Weights of a small mixture-of-experts language model, trained from scratch on English Wikipedia: 1 pick a token.
Below are experts of layer 2 (counted from 0) of a mixture-of-experts language model. Rows are named router (the router's row for the expert) and show model dimensions 0-191. Each number is 128 + 32 x the weight over its row's rms, rounded and kept within 0 to 255.
After each expert's rows: "comes after" lists some tokens at least twice as common just before its tokens as in all text. This comes from a sample of Wikipedia text that the model never trained on. Tokens count by the router's weight.

# expert 18
router [179 109 189 113 169 143 178 120  74 121 152 130 173 154 141  71 111  98 150 110  66 114 101 117 126 124 183 152  84  58 116 103 134 135 167 136 173 116 133 108 162 162 105 154 131 167 205  94 146 145  66 128 176 144 104 118  97 144  82 142 144 155 171  91 155  95 107 103 144 155  89 106 133  87 119 130 123 153  61 101  99 176  90 168 137 130 139 121 131 125 147  85  92 160 129 151 166 136 110  92 104  92 107 174 134 146 155 169 134 106 137  94 121 133 129  95 134 151 101 121 126 137 175 152 106 155 138 166 112 184 186 175  90 113 175 102  74 141 163  80 149 162 155 155 104  75  82 166 122 200 150 130 111 140 156  42 131 148  92 120 115 107 118 101 131 138 159 111  60 161 148 130 148 102 140 105 109  92 127 111 157  97 192 118 101 102  56  86  88 181 177 143]
comes after: "| ", "- ", ", ", ": ", "by ", "USA "

# expert 32
router [137  69 161 131 143 106 130  81  97  79 165  95 129  80 159  91 143 100 129 112  90  73 107 117 103 112 167 131  63  54 143  77 150 137 149 104 145 160 156 163 139 180 106 145 166 165 171 105 131 135 137  74 173 184 128 113 111 140 143  96 145 136 152 127 165 103 106 103 152 127 117 109 101 108 111 100 151 139 122 104 136 232 108 147 137 137 161 124 150  74 163  88 106 132 144 173 165 128 113  98 180  92 103 175 161 139 160 129 135 137 130 105 125 155 218  72 121 134 114 122 105 124 135 136 138 131  98 189  88 162 100 127  51 130 147  72  93 147 167  48 137 191 163 145 119 120  55 182  97 180 152 136 111 129 130  97 125 137 116  96 124 129  73 123 164 131 160  99  90 170 114 127 143  94 130 113  49 106 165 134 167  95 161 110 123 107 112  86 109 173 156 100]
comes after: "| ", "–", ".", ":", ": ", "/ "

# expert 20
router [124  51 165  67 163  76 136 136 126 106 134 126 154 138 139  86 112  95 126  69 116 113 104 109 123 129 168 129  64 124 149  98 149 152 167 157 152 107 135 112 129 140 132 167 155 113 173 133 122 182 158 151  85 171  99 131 143 153 113  71 182 129 151  84 165  55  13  80 100 153  65 104 110  81 115 109 120 169  89 151 128 152 112 159 123 158 149 131 159 128 141  61 120 157 152 156 128 131 116  98 156 130 124 137 143 153 131 184 134 128 130  95 113 140 150  30 140 149 119  99 121 127 152 125 106 129 124 155  98 188 106 160  95 119 133 149 156 162 105 123 170 155 150 171 132 120  62 154 105 129 166 142 144  72 141  46 149 160  87 122 108 151  68 128 159  91 205  88  87 158 104  98 148 107 124 132 137 102 137  98 147 111 173 124  88 102 132  70 144 174 143  80]
comes after: "the ", "United ", "New ", "World ", "South ", "League "

# expert 22
router [178 111 196 123 149  91 151 115 128 124 136 115 166 141 198  63 172 106 146  90  90  92 122 115  88 131 189 127  67 105 174 114 105 140 143  99 128 139 151 128 135 187  89 140 143 117 173 139 174 179 113 100 149 163  92 124 118 150  91 117 131 158 171 129 133  64  61  68 101 130  81  87  89  90 101 112 134 160  75  99  76 154 102 139 116 128 157 124 157 107 142  82 127 152 149 159 138 118  73 104 143 123 120 142 154 149 158 122 154 130 105 118  98 150 139  79 118 167 129  86 127 155 143 148 118 154 142 143 102 184 112 143  78 110 150  84 130 158 174 113 137 177 185 137 120  93  69 147 104 186 169 132 105 141 206  40 144 140  87  97  98 140  78 110 141  83 155 121 110 194 104 105 122 105  88 121 112  75 126  96 159 120 188 123 127 112 114 106 138 209 158 150]
comes after: "| ", "-", "/", "201", "'", "200"

# expert 25
router [155  87 154  85 149 111 142 105 144 102 178 111 132 133 178 136  92  87 114  99 129 127 102  92 161 153 106 142 110  49 140  63 100  83 140  95 133 117 125 164  96 172  98 123 111 149 137  90 135 141 112 105 167 179 105 130 127 159 156  79 180 107 144  44 121 102 114  70 162 166 103  56 164  73 120  86 153 135 102 168 119 123 119 178 134 183 153 117 158  85 167 130 139 179 169 175 158 122 125 101 130  90 171 144 181 134 201 121 175 128 112 121 186 169 166 132 116 129  93 136 113 170 169 143  57 181 149 125 121 148  87 124 139 108 177 130 101 178 159  57 132 155 139 157 163 118 111 162 123 136 154 129  78 106 141 120 135 153  71 133  82 142  92 119 110  81 133 120 118 144 140  89 143 113 114  93 105  78 128 195 152 138 188 122  90  87 105  75 100 150 150 108]
comes after: "the ", "a ", "and ", "s ", "first ", "as "

# expert 28
router [106 114 143 132 157 128 133  92 114  94 210 180 112 114 125 136 129  62 102  86  77 134 119 111 144 107 162 138  95  93 142 115 121 116 143 141 168 186 148 113 142 185  61 137 155 146 173  84 132 144  90 128 100 250 130 124  95 166 146  89 192 149 153 102 127 117 113  90 120 154  88  73 153 112 101 144 101 140 104  44 113 143 126 131 162 132 152  86 142 137 118  98 138 135 148 163 151 199  89 103 103 116 167 169 117 121 171 164 131  89 145 138 108 164 154  53 113 166  93 139  36 156 119 119  93 147 134 107  96 123 141 117 114  87 137 116 160 134 127 104 139 146 217 168 127  93 134 127 116 175 150 187  68 136 159 106 137 185 104  82  90 140 111 100 155 104 132 116 138 151 108 134  76  99  97 131 101 119  97 149 120 123 154  65 118 109 112  99 130 182 174 114]
comes after: " ", ") ", "% ", "0 ", "1 ", "2 "

# expert 37
router [157 119 177 107 188 129 170 120 155 117 132 178 158 166 162  91 129  69 159  69 132  41 104  88  68  72 182 150  95  97 107  72 123 124 151 135 137 107 162 144 117 106  92 141 134  95 155 112 126 172 145  86 127 142 106 137 102 150  99 108 146 143 208  79 125 101  99  74 120 141  84  90 111  44  86  98  42 187  86 121 139 150  85 167 121 132 161 134 190 135 144 129 115 169 158 154 140 154  95  96 118 142 101 161 127  94 157 128 122  83  94 101 136 190 147 107  94 137 137 105 126 177 149 150 126 174  77 166 149 148 149 144 124 105 142  98 149 150 154 101 140 205 172 132  96  99 107 130  65 182 188 161 119 128 190  86 155 148 127 100 106 131 124 109 131  99 143 113 107 164 141 111  99 116 120 113 101  85 125 152 155 110 189 136  93 116 126 116 127 124 163  99]
comes after: "H", "W", "S", "D", "K", "1"

# expert 17
router [137  39 138  95 155  80 169  66 147  81 142 153 144 110 150 106  96  83 147  94 135 122  76 118 109 125 160 139  94  76 123  83 105 132 116  97 144 130 147 159  93 131 112 197 138 156 143 132 182 138 135 114 132 210 123 108  75 119 124  58 142 146 155 150 155 115 115  94 165 160  95 107 106  78 126 111 157 145 119 131 134 150 107 141 110 154 159 134 177  72 207  89 127 145 152 170 138 167 102  66 156  90 133 163 152 128 131 180 169 129 148 105 116 141 161  52 124 183 111 106  83 209 101 151 120 133 128 114 134 145 166 136  91  71 109  83  85 162 136  94 147 177 158 160  75 100  85 165  57 144 139 175 116 132 169  91 143 141  92 130  94 189 124 104 126 148 151 104 145 174 167 113 134  93 134 114  94  94 165 151 151 123 142  69 132 115  85 114 100 136 156 134]
comes after: ".", ",", "–", "; ", "200", ":"

# expert 30
router [119 117 146  95 159 113 171  85 124 138 149 124 123 152 138 125 113 105 112  97 156  86  69  88 130 101  86 163  87 106 126 107 101 146 132 118 146  96 205 149 145 116 114 161 143 159 129  88 109 195 128  76 155 166  69 159 114 130 119  69 186 111 181 142 110 120 113  97 138 131 101  92 124 113  81 143  66 188  94 126 112 141 104 145 123 168 153 112 163 145 171 136 132 144 136 134 159 203 123  88 121 132 139 183 217  84 122 153 108 117  99  53 120 149 141 133 113 139 119  95 136 167 113 114 145 158  95 173 133 127 190 143 122 113 133  98 118 182 114  95 127 116 135 156 113 115 104 166  30 176 185 174 109 129 162 106 152 160 119  74 116 173  74  96 111  68 157  73 126 182 179 128 121 126 143 118 105 101 179 135 175 115 130 123  35 114 120 130  94 132 163 102]
comes after: "C", "B", "M", "T", "A", "c"

# expert 31
router [111  71 156 129 137 125 124 100  94 107 164 119 100  68 152 142 128 111 103 107 141  82 121 135  86 128 170 130 112 125 163 119 117 124 134  42 167 190 163 146 181 148 109 137 170  79 170 121 124 167 107  97 182 144 120 192 131 146  56 104 200 157 116 136 109 126 106 119 145 166 118  76 114  75 109 183 127 120 138  59 106 125 130 136 138 106 171  62 140 142 195 124 136 177 141 142 178 129 119 117 126 101 124 167 140 107 144 155  88 120 104 146 105 182 191 128 105 139  94 154 111  93 129 150  81 128 143 159 128 140 110 146 124 104 169 145 120 156 154  67 136 204 169 127 137  43 132 135  89 215 144 136  95  93 152 108 136 176 152  96 163 112 114 132 147 136 123  96 101 141 124 125 111 105 139 121  68  85  95 122 134 108 126 103 125 120 120   3 159 156 159 116]
comes after: "- ", "\n", "\n\n", "| ", "==", "== "

# expert 11
router [137  79 180  65 140 121 121  80 100  96 134 141 126 150 150 132 102 103 121 137 114  76 100 122 121  92 122 186 118  74 132  92  98 118 162 164 137 115 145 165 118 136 128 152 160 144 141  85 121 127 128 124 161 144  79 142  96 150 168  91 166 123 138 127 131 121 101 124 167 132 104 102 124  97 114 154  96 151  86 115 109 144  94 200 212 210 129 131 127 141 116 111 115 131 177 151 146 202  90 118  96  81 184 153 138 149 118 122 169 140 126  93 156 177 136 143 174 127  97  90  99 170 172 142 136 167 173  81 114 116 165 156  94  98 145 151  95 130 166  80 176 168 141 153  53 119 137 146 113 154 146 173 122 132 132 106 178 171  74  96  86 187  79  97 131 102 157  62 115 117 143 124 143  85 116  60  96 107 104 190 149 119 157 134  64  97 120  50  68 128 161 143]
comes after: "the ", "a ", "and ", "an ", "to ", "s "

# expert 7
router [128  92 159 132 181 181 161 109 119  77 214 163 143 116 158  80 139  66 138  54 128 106  45 130 155 126 150 170  94  94 117 131 145 145 163 124 136 112 139 126 123 145 124 130 183 111 173 121 134 146  71  97 193 160  88 103 112 155 114 102 173 179 166  87 163 119  90  88 106 188 114 115 133  99  83 115 103 171  40 107  97 191 104 178 132 154 152  99 159  79 169  78 129 164 147 158 127 140  79  83 158  66 121 163 160  86 126 130 120 114 112 107 178 136 154 104 106 145 120 112  99 116 168 121 121 119 126 156 129 159 170 164  94  96 143 120 111 172 158 128 137 142 141 131 109 124 114 140 112 145 180 146  59 141 166  89 149 204 147 104 123 123 114 122 103  95 191 117 122 147 144  50 108 122 122 101  96  97 167 136 174 109 153  91 115  99 103 119  96 150 137 134]
comes after: "of ", "- ", "-", "New ", ". ", "Mc"

# expert 24
router [141  96 165  78 178 132 112 112 151 110 152 152 109 114 157 122 119  75 104 109 149  95  88  56 145 139  99 111  99  92 134 110 140 115 129  63 143 174 126 115 132 131 106 187 148  97 139 152 174 139 141 147 124 163 127 168  93 131 102 121 144 202 142 109 176 118 123 107 231 167  94 120  92  96 125  91 144 127  86 112 112 173  33 159 155 137 134 174 181 148 187 121 113 134 126 161 147 141  78  86 179  99 114 178 118 150 136 224  89 125 141  93 121 175 167  90 137 163 115 136  93 165 144 173 179 141  95 106 122 159 124 118  85 101 130 114 102 140 127 115 181 148 162 156 114 105 102 124  86 155 151 148 112  90 168  90 144 143 108 117 110 132 127  98 136  95 138 141  88 126 106 150 155  38 102 112 118  96 126  91 144  79 138 118 114 130  78  31 157 166  93 131]
comes after: "% ", ") ", "°", "″", " ", "0 "

# expert 15
router [ 97 128 172  97 153 130 143  38 118  82 191 118 184 179 135 143 115  84 162  74 130 105 108 153 170 123 139 153 111  66 133 101 125 150 117 120 177 104 117 132  96 172 131 131 145 156 149 131 172 130  65 122 164 122 126 153  83 168  98 113 146 158 184 105  97  97  99 120 186 139 114 108 132  77 125 127  94 141  64 139 112 166 125 180 149 112 155 144 138 121 133  79 132 130 120 167 166 108  60 120 155  96 114 145 125 100 132 156 163 126 150 147 103 160 170 121 143 143 123 122 111 162 166 110  76 215 115 107  72 179 142 154 139 122 204 129 120 121 181 106 138 149 193 135  89  71 123 134 131 148 148 141  93 151 139 128 126 160  58 147  89 149 128 125 181  86 158 116  74 137 161 128 119 113  84  99 124  85 159 132 192  88 165 116  88  90  63 124  56 160 119  88]
comes after: "to ", ", ", "he ", "and ", "who ", "also "

# expert 12
router [155 110 139 114 158 102 152 107 118  97 147 135 125 121 143 118 140  71  94  40 113 109 100  99 144 116 111 149 117  41 103  68 119 142 159 121 167 169 156 156 166 186 106 162 149 130 193 105 120 132 105 105 173 215 129 105  96 139 142 115 150 135 176 120 142  80 115  89 150 194  79 102 143 115 122 125 115 155 120 127  81 139 102 136 187 126 168 142 163  97 196 112  90 154 164 143 138 144 117 109 158  68 112 172 141 139 149 151 126  82 149  93 115 135 199  36 119 168 119  95  70 154 156 143  90 171 134 122 138 145 131 105 119 134 139 101 107 155 135  93 133 174 125 171 123 113  84 132  92 140 164 142  85 135 144  69 137 156  95 116  97 180  85  63 144 151 166 128 107 154 127  85 144  97 133 121  85 104 119 164 135  99 167  56 122  87  83  78 103 164 168  95]
comes after: "(", ", ", "in ", "In ", "–", "| "